config = dict(
    experts_per_token=6,
    router_score='softmax',
    normalize_top_k=False,
    routed_scale=4.56,
    router_z_loss=0.001,
    n_kv_head=2,
    norm='rmsnorm',
    positions='rope',
    attn_scale=0.125,
    init_std_qkv=0.0375,
    init_std_o=0.0,
    init_std_up=0.0375,
    beta1=0.9,
    grad_clip=2.0,
    steps=3716,
)
Below are experts of layer 4 (counted from 0) of a mixture-of-experts language model. Rows are named router (the router's row for the expert), gate (a neuron's input weights, with its number), up (a neuron's input weights, with its number), down (a neuron's output weights, with its number) and show model dimensions 0-159. Each number is 128 + 24 x the weight over its row's rms, rounded and kept within 0 to 255. Numbers have three digits each.
After each expert's rows: "mostly gets" lists some tokens that are sent to it at least half of the time. This comes from a sample of Wikipedia text that the model never trained on.

# expert 1
router:146127143122091157135126131129149113076098159153183102180096140156101133138142145162161182105152146079108115122153138129112120129143110108115127102104117177156134129173129119131124128125118121109154163139148184096102112111091146134134134117143132143120129119127137130112166107140104128128168152151126165114119137139061156139135096138167139171126154104099090147158116100146153125165152127186111135128116100107116081122134113165093122114133097145152120135115079170153132110123143119
gate0:178106125156093120157154129124157138096126168153127140108156151112104123099162148121136133091118128155142085138141123103120131126159131131130132103131167118088078133110137144118125122087164117133130123148168150104132148133092140176164097134115163140152168171136137154134136125161101156115129128094127118133125157139094120124120137131165179111131170104137126147139103086092089119139126147112154091079175150108155124113141107164143136176142121133083072158154148137099170125108123142
up0:084136127143121124135089142157088129184134133134136117102123104154114127164131138083133133156103095129112143156094151120143108150133126125118146185134138127105161140105127109115136114145103177120119110084117115130127112127135108120138165093170126131120091086157088160118131156122170113096169078122122145147133056114150145108168105099076132112155085105126132113139121139186166097139113126165139134190121131137114178168115116151132151129105146125128146095130137124133115124119134112
down0:116126151090167151094113150153142109140124170121106108110106110129121101112151105112132103172123124140163146109099134157140144154108096157129176151095131116106107102160184089134109166133106139153110166154119141108137089110130132163102159083113150152159137121137125122136173155149134133150137145147109139111161098157148173100117136127094137132160147126130111096117102149127110132141142087153155093121138108106096112122140182158148161098162152131095152170105105144147123091185118133
mostly gets: " ne", " In ", "In ", " le", "ić", " Christ"

# expert 23
router:100123141122124161131103192107141129130093191180117120115142082160095131127123127113102166135132146114143142119116159130127135085146119106122137136112158157112112176150133138095122157109114207131117166129175120096114131157084133139135129131095164146141135131145133167116150127115138102138106119150118139153080129068162161171129120138141120128155134089109094107149103104138148087152141090163119189135128124100137119137134119142105171105146144130162142108145109118123110141126150134
gate0:105142142109112101121147161122133137103090117121087137129064152211140113117109108128106131125140124141139089128139122114185145119130134127121109099118129128129123144166136129063133131132100122131148161105141162116166122119158125118178176140130097125112120105133138113188165140106068107081118122124138130145145163104130104107132094137161127158139091081117138134145109166109151091137112123115118155101090115143131124097104120174119156129115158144088155157119135095124130080128131124
up0:120149125083133125164092183134116125147113092107129124129119130151184092121120110154107110108137141134171140179139163172124106116144064108154129157123104124114114162141173121109146161132143117110137120134145161160133139158170140098111154174148095111128137117145182099132117139134111140156123149080145117138155151104129156094158107142131128123176142121110194094123127147119118107124126138115146147145156137098149153084194138154122164142078137108134117145115136107128122116127127136
down0:141133101085179129102123104104087137074128108114112121164164129070108147131122113135120167159114102126136088124133131153127163121124133110150109151163112116125106139149142112102128162103101126108139113143117132194147115115150090100111129090143113135099102109115144148108118164174086125096166074105054128115158124152114112144142153121142162135118132132078128165148128150150118144114131135121157144135128111117137075155164137121087100105081138131115138116119131118123113094140127085
mostly gets: "ement", "ached", "ing of", "ating", "oke", "erous"

# expert 12
router:094113152129139162138126184121089183135110126151118162119120098144105105105146115123152154140105123079161105131149132152146136102126121125109104121121138146128120141175151099092082147101137181108149120125141122108117123176124150159146155167105176121089156095110076141125127102153116130163164116155108190125141131103113188152118108138157141127141122137124099149128153131115154082176127089154163130139101115127117127122132096142117114128123165098138157153113105115157108138122168135
gate0:148170134098101118099105128090108155143118081152192166135134080140124145124141134135122159143114106180122123122125141121136135140168128123143136085102090139122139176096111143138094101149145136112084131118144125135141173173114142147175107134106141114105126096139158118095136125164154137147150164129116139101137128134113156078127117119127146149130146150126178147113078119145107070136108080137177116134131113127121144140121124178143139135090099142117127159066169152122129121139140123
up0:132166101151115119148146118142169092099079109096108072152142093183148140179112123109170136101130157145137090104144093139113135130125105119148139089115126158136097096147106141128150097210151106118135103137086103143136134089138138109122111128132129120127123113112158083143108087152126133101136082099137153106114115130127115111115087150135129146136132127106165126141086188119091123158154136145134134165111123122161128107105123178124116131116127158143156116150151096141154109114141121
down0:082110127115121178134154136085122100117086129168129155150170113138109113126173116110129106135116126118083160122144098111094155143117173145134140155152146121079126182198128150143127133090142131125128122110120114126114097089121113142132124124125152142106142136134166132113121126144140141098114121085092135114157125161112151132085110125160128113101089129119156120112098101160161096101125111193116203118130118148100126128148137100148144130141102152146110109083097107133137124110168107
mostly gets: " we", " if", " ten", " us", " vol", " so"

# expert 56
router:119109138153110157132100155131130121106078191130139105120123117136116102096126146129136141120138130124143144104124171134157092099132093123123111096071158150134125158152136134113097143096117133116121157135130132088095115127089144121131142118107134171157144163100168164165154136125141085122116126184099162129083140073084140158129097136143143115141127119086089110157103101190137112169145118186150156135104112095133117092123113151116159115143142148173139124146128156132137143131132138
gate0:115096129116116130189110169123100160153122173156126149149116160149105100101118116148114106103145125124142123151145163085176144147129107084127131114141116159123116151123135114156150129113161153098147158122164128151120120157166164095159132148098164095161116117088127122091142173129152088083154142152069116161082122117103150138165116157111151143123153118086138134146097140115148114144094096109177140145165106146149132120152154168130135098139156119129098134129135140131107145116114122
up0:129141135139125122148085110129107116166133187159082142139153129141100096119143136167143089128143117124109153100124133131148134115089110108162164089135113108138125143143128113121160181048113108089143122146169101156100135119132102127093137147126116076120128121101178110117128151096141133096141116156134102163107154127140150129146148131152086119121110147092150156158154097135118098114126109107145121134140110166133125126078129184105133134078138145105101131116149108149152142129146065
down0:120129126112156135110119143143124075152127142136066114149104132097143126184139144124070127110151151145125106124100110113106090139099131127158109115137103117102092118140121145100116115158149106110100169141128130157108105115088083077101101113090158122118135086163124098108103147157168127146149123146101173110100156163139138158102133120134154094137122138099167151105123159127151105127143148135108130123118084140105159131107136114126135093110136203130158079151144100130124152099110141
mostly gets: "ić", "ador", "aine", "ecut", "itor", "retary"

# expert 37
router:067106152134116151138120157088139139088100171147141124101101114125105105146133157136118139158129117094136149098146173156140143110105107121118119074115161128119139202163145113130131135098117170121115129135142151108096115149068129133113114157149128151151131124115101166137152136146121101159137117153098166123090127098095130139125102114147118123163137155122070138131119119164183078164137088147124160126093102130117110123128126169125159154188151137158144106129107112126117132124131119
gate0:174138124153136145123106120120102162103097125119162144137153138081136094133116096157162210163159156137130119126140143108116149151111118124105140109117138120160164154118096118153144126102149137128162129134176130097129136135148146117113128152139137081159099118142127123120099091112085127164156106179127133167138111154128118133120104081131163154124191123113162099110109109139126159152150087132113111098090123153148076141140132128146110097140127125135089162132127113174108110136085159
up0:135153127152104129140119136115111162092096152139128159176139119123129181110111174142154151171126134086148142162146118152083149107188155134125118135118137104113109086152125139175120133152111141132138161166134126165086162136147177127197127157119130150148125102135111147139146073125145146115118118077145137167132093133149134131117184150132155124139100134141168112143154113101137119099144095182103144129126151155092128118116113097131123138122115108164112127136099136144163119139150103
down0:151102131105124113128112140099121088130145158144144111120127121071124111086116175157125138138101152122166129178130126151089172108135170116115115168099133119174164121130134130179144100147110135140121155119112139100081119125169131122136087111135165139099092152126131112115144075144128142112158120088136112124097085138109137155164150142132148135122053154138180154121147146089143109107120137174128144128106116127152148115156120133160114174138116147121149123149119122167110105154165119
mostly gets: "es and", " many", " and", " several", " \"", " and the"

# expert 6
router:069130148084145155153139163086137108130114145161126102173130084148100110116163135114163153123131125088134100130130131120117148071099134106097135168135166146130117166158152115145139164105125186111170146140160138094114110143137095122080160158129148170131136109142102155095125100135126090129140120105097162170082097108152153158111118120153141145158132151131106144125107127127161107121140101144121122127115108141137104119172105128104139105161144105129116135146096116140107103094174111
gate0:131129143068113125141112171135142136094125076147158097109113135099125155068141094148168159121141124147127132125117107171115166145107145117101096147154147130138081099128148126104122153105210136091105110147111141088113143118171085143154096162110129153109153118149124098139120128157091110143139113152150106160126093098127156112135136149161124135106139150169131105128112145104123159148136150115087156174112132137156154095114128082132110136111144125093119108136129095111117131147158141
up0:162122109141108152121109156115169163091142091137141140136124119078157109135133116166115140105168110126149124120092099125142131156120151139144137145128121135128119182120113127114101150129171114148108156150086105115141113125140109160155106124104105154109136149139139094108104079134104133160132105153127105156196086111144142115138163188178145163147140178104128132132168132121125131163122139125078100140132080124141162137104144109167101162079133154137114136154144101102133152134122166
down0:132100124146147052120131084126131114127098126134112162075124106112139091150137129146102114131140121154129133116144105128147128118139107144166115114114151117111139130083128104163109112116090104138049156079146188101151137110130144129136148090151105106153146138078124148099133164120131116148151123146144123098142162103075106146142122093112118077138119118133145107152113126102142140135150169136157166106129168138140111135131126160141095149116092108139125088127160191139101115150137131
mostly gets: " ann", " song", " such", " married", " than", " album"

# expert 10
router:070124154085150158154142119110144164126119124148136077130108112150103107122169122126160102148155133104089095152145105139147112120121121127095093097114142151131144124179142140111137137126132131092155122174140152078114106126105161150104153136146129131126130105128117169079146103143084154184169097134117140138111164131081166132099115132140173165152141127103119163124157149149165102145137106115134132087127113115140101155162095141096110127132139114126126172133090123184114139114124116
gate0:084157107104108132130135131113115165124118107154165125128163138127139112107110154086097150139172100122119112177080120110130111122135169122178108101132138109115064131135138128132156114093077142147118157129085166138092109095110128113078161143143141114153134126155116113123104139178109127134143108183130153095138183121097094115138132110095137117185148116129153159119125130089142153118138117132137131111170081162129133119121148126120134147155139111152153135118101153108147092131089101
up0:137117113146109104114134127131118133114107127112116125139108119113129134102112131151093120108136151119182154118163123113117160111198120132096137141131133166178138151166126078065102116125154124080111163162144113110147088185128140148126134120109119131119116131123181092114130144150178121106150137137079108119158107121091136133129090111164147177128113161101115076128139135126165132123125147106176118143154082163128099107163132132123130109163076112121131147115138098134135142162151148
down0:112112138151127136092115137130131124141146079142121106101156100128130147138161075145165109086082132155141163163092132083130134133137075080076090135109130091140092129132111124100121126124127166117146109147132135093084129146138092147131121144080112114150184124103138158141131131106151189139165128123146139160130099138112100104168113154150164108102100146149104168140133162119135100102126132127079119152113111157117139146098135143103180109104152142133122126140133129129152160098137142
mostly gets: " would", " Per", ", as", " do", "- M", " / ("

# expert 32
router:087112139088131167128076156114122148133103121160140131131094117115128110100137136160092142128108118093137128094161172145150125095109122134122128107137154130132113155154161083094096165135128191105168118092129129102115110156113139153113109175109135119152129104110125142124173097130121137180132134171122155182135163095143143194118132112131139161146114148111046163126133110132129090165169118121153147125099125099114127130112090137129143149124141109137137129130115140143107127134158125
gate0:141136104108129128142130124171113172154137126099085109115171155076115145127149107123150115122127142115135147103152144147105122140143145127141167128147097129161100080129124109100111128214101119108117106114112176152114109134156104145117131142153140071104142142087109131173166122120140140099104133148134179115139122122157111107094146178130121118102136159133112116143162114087105116147154144119140163137128143103085146084127149124108154132140130124054150120119142112146117102154143174
up0:106131131067140132094129102135126097127108164123153077117108114098147139142143128108101145116143135079152115159082117126126133101156113147091118118142189151087122112144150116124176140135136116060169164111158113106159127081154178099106113126143097145143111077184151139110120142080119145133111129113143100169091122114162139121142158113102105139153155107133141129145124153135133119089124098145138091157079130161119104129133110140138133121139162145117133112154114101106119129103117124
down0:159150129129126099108090148151124166139129106168163109123122148121097125116133128155137160134081090145097134109130113115124084153130092110104109130165077112178109119084101110119090081124115113175143123114077144133151115184098088120096141108121074088119126148090150110171163124130102131095142125155117132113130113158156089143141111144121120068073113126140092144127093116095100127140143159119122141143126121141118143156125118099128110119140123119125105165093139125132115140159109120
mostly gets: " however", "ons", " even", "aving", "lex", "ired"

# expert 46
router:084096147124127152120130171111140138145070166158110138141132110141098091125130158127146150130136135102144132117141157135146113119104136107112126120100144155139101196144156113127117163132156176135147161101153117112120089147114103129086134127118157183128140146155089131114145108108124111144105124116119140179041131081132137193145123120144103134159127135126104129164101118140145114144126085136131134154097121121120111119113127134120144073153149131154138133142108136141087111110189159
gate0:126152113113127108104142147109125153117101111117130132131157146123132118113132099085104109133117137160119130113150131129143145128116113127115146135107112135130149147124136122136149142093130161146112146120138166079116110142080087120079128099147144140144102108167156159167151140123123102143189109128108115205103111119150133163113156109132087153158112116123134110135116151150154123149148143159119154066126163079158154128115094134155123082152118085114126151169146102146080095103191088
up0:111131130136090112135161099114124178095153163125160140131134144157118156118160100116124128126100082149126134124153188113178150161144147142088102131111096132168039157107143115142148116122107147161114092152100136120104146146104128144134145128115087111121135149146116098130152154128156126100150122138121098148123139160135113132115145107124113135141129119102125113090090134113106133138159137115161101149097159165127112099139099103120078114149143145110149123162154141161123146165204150
down0:125173079177121113118128135161162150172156130121111131158132114117113122154087120078130132142156178087089152125138134131107123165135139121090128121129148123112125145084134145189131121135097090122117172147126136124121175114133117131169128090123141130160095108127124096122129154145143115098134092126160130132126135098137097158118140105144133162104120137169125123133123158131144163076150116118106085123163195139130131134120132105195102156125151092147109084138145107133132151099120154
mostly gets: " ===", " film", " Theatre", " Film", " some", "atre"

# expert 35
router:116131145111122165131102154126139150137111141138171087150080083122145123110163162167127149132145098059134121105130133156125127082097109144097106124096142133142113123153148130109065130184111162118153114145116144084110097153126170136075142176115135125123142117117129167141129073160124131130154143124118124163126147107109140188103095121138131152129102130147081112141141113147110120153144093138128135116093134121155086120105115127100132127135137127108090121130090165167091130144152116
gate0:132153148125092118147122166130102128100129160130117086095113092124108123102112151168122126119117114152107183153116130144120149138165067130150123093152162119164115170115149117133105121153134124143092159133119100123105090195155141119082162118130153128162126159107150099132127111174138173075148130115114121140143133119127154144115162147113103145119120112110114073191108115135065127138144158122120099132128139091184108148118120128154152128151122152110137107109138157132105118134136105
up0:131089098094121106144117111150163104143122162132132126142111123137146129147123141127097100112122103115106113102158123114134126125088093168110152103136111123065122143147136127103162134118122137140065173135126161132138095136092137095157095187100096130076087094138134143139144130173129104146106141123106169130146138152099115121147117138131126133121099160110163144082170135178132174128099110109111170102122135105129149133145184156128119175124110154104161119155119106113105154113096120
down0:158135138111131135141142077134151145115080101122157108138117103100125099104085179090111109122111087111115152095137107130135098105142131095106134097117109146150121104157096177106122125149082153089157154101118133131117152086109094132157106111075136123128127147113113125126093175118125124119121112147127116115106112100137166135179134156092120126094125153136153143150131172136117165134100143114136136124092092138145114173077099089151168157114162148167130138138110112103094138105133103
mostly gets: "ä", "ō", " species", "ā", "idae", " water"

# expert 3
router:156128134139079160134096140131137113130099108143144090170095110154123111110157146162143139121198098093114114121174139138141128094088123132080073113115132120160145132178132128111108124171145136119142163139136154100132073157113154133096124147133138120139140125095157170111149127151124133122156102181116149129143137123124143149130118141118140171151093137119105147175126126134133107163143121136151142098123149094124060114109115137095138117139119134156120135134094202173107124138145139
gate0:146096120146115135142093131134117137183116149122146098188126128215131122132123133117152094111121107119113142116157095136172172139113125109128098153120086127176158106163109061124124125119135143108109153143108127134146111144148136130113130139138128127129104104103148157083147144149122123127152131202123135160154153117143109138147145159095121157156103079119106156132111120139114107133100089123105141115122153178087085144156117121121126101145166129124108124131130154173136114136078107
up0:125101146126144143154128097134123129133137158155130106144127126199133105114108104088144107112140111142145154141121081129153132160092150135106137141120111140135153096091103101109120119110147129096159155169110122125165136110159069113107153120145125124132103108116172103076120141141142129081125145119137104146138153128159123129141162152107114175130123125134168150125100082140150109077116127120113128109135174181121129153178138102123181077125165098134124153147151167112148146173151115
down0:105111125147138136131133133130166124156133148122137120163151107158170143153101136111108102112071085103108117076139083156122139182140140125131166117112118118150090111102130147160160152118111139139154106144125126091160089139108126099151127134137143144127101126118078092154121117123116117113132135134102095155139127103116159115122156114156115125095097139144104098141087081076136125099127067090153115184141135135136105130083156097146149148148117127130129119086178120076129163120129110
mostly gets: "|---|---|---|", " conf", "″N ", "|---|---|---|---|", " aff", "|---|---|---|---|---|"

# expert 14
router:058107148168128157126125135124160164114100146139139131159111100129107080154135127154122140142139118094135141121143167152152148128103088108133137090111138158128125193157142085127127141099109161102109135115124121107105107191055112144126117142107135149129128124114085155131165137126143110159113109171115150093115120107099125120131113135171134125150189115116090141134137101150138096205144115153140162125103101122120119127133126172123147139133148120163156110137112118139112150115155118
gate0:098152151136115133116132138093165118123125098144132132143085130185187147116161131136104128111125121102118106150096206123126131126134115118093155129127129120142164124126116111117104104133127129109150138110155136108104144115100125111117143124098180104169129125164097096116166121114085114165178091135069128089150129118097108134128095099100119113144144136145159112112120040122140100119147150110122137109086148151112094139114126166109120121090115120131115117142090130138095106115108090
up0:123098142142117107144159092101154133148098141117109113102158107174100068139071129114116151151176157143164126140122111158099129125152111142097138154145117192130111111135113148130100138115132121104099138112117135095167124115148140123151104122167166100133147139131131129102115177115138120151101124123119116143134149137143128148140174110147077164176105108087120125111117170156190151102108142181109152128095128138121107111115116155112176122142166127122149125154128092119120135154171150
down0:146120157111132134148106145110171134122115117099126155145138144153135113170108108122156146132175121099142158120095141154145110177161099158119174090100134172143072108162123086118119173128142137150128164090135129109133135155142171142137104113100138132101133128158138137114118171108114130084113140111153127130153140155143119147161131134163118176170137146122124130053141134125163138130144079137096147117133096143114108127109171133110111158152138104073107091138126101154135164149123152
mostly gets: "’", "gh", "ah", "ivil", " law", "ery"

# expert 17
router:107127155092121188108086099144144172127115140140126101125137089123118109063116119160109127127133144094148127088144144112146103129090118122144140098110142129149149142166158131070101118119135198128174144128144110091115083135110128122150128140120140177144156119130082130139191089110139126137124126158106123159136133110137152175089107129137102161145150130136099144143108119147125141187161134112145150110079120106114124135118100146108131124139126094148133145124095150122103144094155100
gate0:104115151142097166089161126102157112139113168092094123118110148125160166111102117134118119081127125108103101106146161126119105158099142114128112118116110109151118150153104111116115102121159102141136099107103105127109134098110138094117188165118089166113172097092112117142126049129115113147142125181108087125126139151088139170119151139118166148119120112158111127150110133153126155136132141094129121149134159132121086161171171151121109122163114114102100107132089103149124118136152099
up0:129097135090176122147128150116136105091121108157126139130112094130080098124138134132107175167165100136150107172116095153157147091158125136119111155136134126128140147134122145164116176150120149104126157160129119137111134136138149168125067096108137108155108117142137142105149189130141146131122111062144143148094110099126130115158098124149103123121129113083125166123115119174154104141106124160169162103119104134147133158094094146154131119074171100167136156145115162138125109125123143
down0:122132137098162171167137127121148111084123096108183096153119161134084110123133116091108135087150090093147128131108139168130149152138147139123139111101155135146110155135132129126074133167142149169144151142139124126115135126115129118153104110089138065138136135109126132102164177091160116151115095089142139127134118151139109132114143128107155158117137182108130143085096103128158115131154101135141139115124099129132134110140120096154154058136152159172110146146106142167188143113117125
mostly gets: " William", "wood", "ton", " Sch", " Pal", "za"

# expert 55
router:114102162151152162128097137140145172114089146135136140099124110118125132108172146179114149122153152105135119110143161177136106131102140128099109114085156133129117155172104094110097135103111161128149135118123117070083129151088115141156153125133148145135162151080121152148157128126125120118136121172112120169095103091119142168102114144135154155163163147104095106135103128177138115154160115154125194117096113093121110133132117130123177130168128147154139138109094106133147107105139120
gate0:076116125087117143144168179159151154162149118138131124135074117113106155107156142110142135170147116132153096102169100138097172101102093088114124152108155119137113120129148152114086156120148136124139172142120111146113134174113127155149154181114115103134135121103066111103195124117105135131113121098133136168144173117124146144132119133144162108153097114089124104136129124119123111154139097165146112137115116128092139145134123109143114146175171135096126081121138151155092139142123118
up0:145091090114070114114153138111174106110110152145116141109112111114116134125114103166098152094149136185112112163134079117150112136118091133147138161100164163123119145121161102130108158124107126129137127115146128096179146116089124134148161104152126189114146136154107129128135164126167138118110116139162152112137157150132155135135115116099116153131108111122157114147117076122123126168151132149143093132168105167147122113130168134206124154144098086129151134094124118118091118148119168
down0:110109133137079095125106120148149167154110152079098095100137149168127119095160134168069088133159111099130156127158107121132127146138148108134109106136167119119118112123121158137154127154152140086103129163144147080130149146089149122105129101091134139124145138131106091104129151181125157127121126140125160095154112123113154135092114138133121161109142137133216184110099131107101140154174110139147127099139071138106114148117108121143127110134114094102140141145141142140101130093125109
mostly gets: "son", "wood", "ara", " London", "ky", "na"

# expert 33
router:076146163128120151155104121139166132099104148141161122114094123118122117102145151162134108130146132110112095096157111148157134132143086122141119112086128165106150136176138132110125145078128132084109142184123128109104110135072115145102169135131163132138137131123106152143141115117139117167154134123120157115149166102089128132118106138176146148146144125096089136109092126174147105158131092128152143078128077119158107152190126162123123100127131116123161128145095167153100148109124098
gate0:188136114146172123104081108091133134130137101134163165127102126145175140114132112157161132119128121135121131125171148133139131085110112147136121134128163111147148145145118134126127119078098187095123140110096151118120097106088097099088144149113130142133148107146156172112147120104130121127129145103103124148160123135124145127160147107164111154136118171131082159148124112204104119120141120117088133065112105106125089129103147146099157120122156104102135130135097115131085149133164084
up0:113173136167129134146122142097166100174153127112156131120103102128104169137145122126155146097094133152109127144145103127112110129150133094142130131126107118141082117125151161139154109106108172104149113170128121153135141098152100112171139159154165123151112121109075154125133110150148125150131146100104127137145132082111137106125103140145131140146099112068136115153122168149102171113124139081134134091158065096149122095119145136099108133096179109126157161123131184123105121137156084
down0:130091133133154128153174125110106132152153138127169083168136116112149112127061115113176123130133141147126109164154124120145148150140126074136133127144098164129127141121132129104104115134128120146131159123127101125114165082183153107143140151109115126146115103126106115142105130103140126145129113102122140160158039101136135116140092104131072134141126099106210104102151159118122089110120085111108137107151163142134164120145116086138150156152141127099131134107119151117128133139177120
mostly gets: "Th", "″N ", " m (", "- Born: ", "  ", "ittle"

# expert 18
router:098094154113106153127105171134127159127089182162122122140110118119092131107136149150133167151149114125149116135156165157132123094119154106098102090083151134115119135148148102130086139121113175105157127116174129111106128157107113127100142160093127130141125134121110112116141108121145095114132103169098201161080139102129165170109109120143119156154134138131101141141113114152146099152150116165155139117115126096102105107114105129119135153125159077156166112105104143160083148098163141
gate0:162116153096131154121134132146158138100157127103136135095161115118148122128153133103168099084137112137162134116186122146111146108111112142092105101129156110150092129143139134123077128098128140129148157140131126093130096177148148163099131117099146150107120104108111147117128128125168165151130125135117138168153138129126146177135137150159143120107131148139121152160171116139131188111175170125139152110088131144156112197099137127088102086133084127123111103131083156110072130143137126
up0:099130123132179154128098082105154153123132112113119131122154117099157119113149119130153114093142115138177122085117106133112153168115107151123138124122154105131125137160110136126085146136117149113127139150090098111118124120117112161092124121178141160125143129081116162172159085139155125129110144112147134108166130120107120141096124150128170127104150112107130104174107126179135181152135149123092155153080119144130097156117156143095105160177133144122093155150119154124093144205118144
down0:112115140156150132133142143130118157140103068124130097129144156104083131088127072123119095130099138125133094092117115127128123182116099132162102124153154117127114122131136131114104133148142152136143119147079126106131109121153108156132115145217128067130123172103109123166127139130134142101111111138158139141158152121165128111137169135114140107131153156119136078142120175121110139141121146088085166110134113092104116141105137113145101141136147095153115130050150154103083137114130133
mostly gets: "-s", "\\", "-f", "{", " non", " Wil"

# expert 62
router:088106155103096159151112148122160140094095134135138105130106105106107110095148181143112176144133131077160140092136158159107116082111138140114119108089181127103128153151131111128071129141159147116155129097121153118099091118077123158096121167121139158155139130113115152139137093129132121157126129163090136159093118111143147196106128134144125137141139180128093122133145111161119090163137105154115148131101157138116127120135120155129136132139147123160151118143067136125131128080136144
gate0:112142162156156130155131101125147142116113109122161180093103163117172123173138151138150124138167131119141138161132171206113128081141120081097153082126098124120100128137114128115106118119137142152127134120127147118142087125140112123121155131140153153139124149147122132151084133173169065151151128140103134160125114077080149131149141145118169112123104158122134145138134121138156072149147098133098106118119111130120161111142154106156170125135136123125164132116109116124062096130153125
up0:081120152154163145136153141158152114149114096137150140115144129152129143110155161133113070100149120131145108134092104118125160120137157145142125117131070123138124138149110147115117100136150154196114151156126094103114130149162109131160165115142164115091107137105057148127116099141113141098139114108178079105114159144131152098115122141121144141134143128114115096139110154142148163120118185075115159170125160139098145120128091157165140140130117136143155123129078094142099126117092141
down0:141120136148105127130106147081150126136121118196158094133154108121127146117146086091170108107094155120192146133112112125098146108113158166109159136148111109091126102120142163119130130132105101141129137127142095115111160107140119081137173063122092106102116132156067122103138140148124131124131170124153167107128147143130102126128144161150144158111079143122070171155115114110121100106111136129167112130110106118134128121140109139156134122129164153133139099149145162105108152174097125
mostly gets: " more", "ood", "ful", "ace", "ible", "ering"

# expert 0
router:071106141106119167124124131101181140113105146144161118125119089132104117104139161150111148135130144062126118107131147136149159118118141128131144109138177149128128180168136140117110143090147185125128155125133106101122125129114117140082105153131178164127129121131106164126157085096135121169119123121134133177076165100165125180125123146166113129136174125124108134155095135157160104167154077135106140104115107132114113123132078128120152113142139134157155108117083122134113122113152129
gate0:095096138117130122150146151175128115081127135130136133123116147134148125145163120134167143164139137137117098115135128121094112100105129151087114128061140133150127157125131138150088111149114082124128164140153147124134114095120110132135170146140121166153107111146138143087135122118161080146163128069098158121126144136140157118113103125107173121130153161137152115176136105170164149113145132113098127127173159118112115107166105181100139134166071136140117122106148154099144184088104108
up0:148153117120110126090104126173088127136110147127154144117132117181134144120098146140108177138132135138091123121143124157158145119111132126130085153132133101090114137099125136081086172077108117169144141100132125124157157127104122135099150117100144091106138113157149134143124141127156169091142138107093154047150120075120148132075116128112120088121080168161145117100141134140140134117148140150144119079103118115114103153094142129107137122111100132166109100116112152106157166137151146
down0:123108141202111103116114155121151150134105117125137166140140147122109162119112149159164097128118155119116139090134149143117114106118132166113164111149111147104109149136154189137148136119151144145124120079136105163108136145125150103170095139130155121151135138141130149156138106113136179142227107104147127137146152161112119132132130132138111090102131118154151149116166166167119157143134161122165172158130113121095118158151164118138125109106149149158146093146104142075126137157129148
mostly gets: " even", " few", "ric", " five", "oph", " some"

# expert 31
router:112110138119099148129144141143140138101079147139141116120110101109098104078108174117134152129146147125128144141151129155136100096115100120090112114028174131137121159137140138091109155127116140117134151102158121088102146127071134116120141142134117152156165134140152128132138104115116092129112148161114138175056132073097151159112121110153109138164124134116108129163115095182133121144150094180137141124097085101131124107123127151112155109135141146157114124160116136124126124108123126
gate0:107093147158077124143132138106120138162159120103116123107111139136096154127117122114132151135112079076120132133129120139169065137113116121125103147112134123156117097148130129128132133120116134137111139153151128143113113168147118146134159134107148152152122114148085138140139108141142111126157139097162142086115162113127104159101109109141123120115132123133173202119115123133148105119105111098180100166129124154128137130091133106110076060136123130080161124153121186150126168154193092
up0:085105139148106099148173064132098152112124174094136124086130103114149123117130159091125105128076115134121158169122122104092127099110133147100120129187133136140120162101125123166106141086113116140088108145110136132165156132177119126111121110117131201161161143158139129107109122133143162123147135086113120139136118080130181128135079115143131144137151153132122147103112126165155125125132086137091128102124125163185119161149118112126097105104122114127115123163140148111124118106127122
down0:099152149139079116114152097110125150134086122101119108095159117148141135103092123133087141086088134147127115156128171094090109132128159147091114141145109124130146127095107142152127154094095102153109118166136129146147095104142139150132148111096165174133120187146122074126110155131133167124129143137143175135129111131102126141159091107132074124151141163145092126121126131197157139134091108146118138111118112143142123159147085108140115098139126122060153122136110127107114159110117110
mostly gets: "ially", "ized", "ence", "ories", "ory", "ired"

# expert 11
router:132143172119130173104136118101138152107108109141190116166113144127138086101117148156134153129196128094136097124150117152161150144121136089138105105095161135128119177180102119109104135093150160124150150109133110083106129155139118148090122124105146149123111108142110104161132072104124122143166098139108124169101119117111147147115139152146119170138168125096104126125125121154125121164172121109072157117090102088100112129131104127092124112145138101119137166107090127144128113114149146
gate0:134142192119112136110120131099152127138083116137113081167138134091157135160146163101161096162102130144148102094114092118105125123093158142122108108148143113149119130147072128124117115099183152142095123091147113101128140091134157149143107087136167092073088107133120156120147155129152153150139145141156119144154125086123145128125144164133112142110099149122179076119149094139112120142143125135137115126162145074110145093133138105133115116080096094140144136128134146097129123114116094
up0:118118129092166101119147074156130112118129104103137072114089143130141114135141105155144124119110110117156160088129122152105133101130104148115153110120160096112102152131118178111131098135144080120119113103112116102135135106110134088089129161097089122113152167101141100130135139174135127123101175088153065158093118105078092139169110155153151140090115157101122121142127157141106136137189119131095123142145145123111147113127100106156113159085103133101126116109145127109162145107131121
down0:153156094139112060101095120150144154180108136117111119097168107138141125126161103111123130127168148128136142120132133111150159101137095082105124122120117134156171140086134086139128143108125145123139101115091146139136147116148176136130113132123137114104134054123123128083137096132127131089132132134131118112103157127132129080126135075123131148102128164132126133120064148115097126113142105162136118125105112124177127142134151160131115110111110056095135132139095125118109128051150102
mostly gets: " / (", " | —", "ino", "ki", "ston", "š"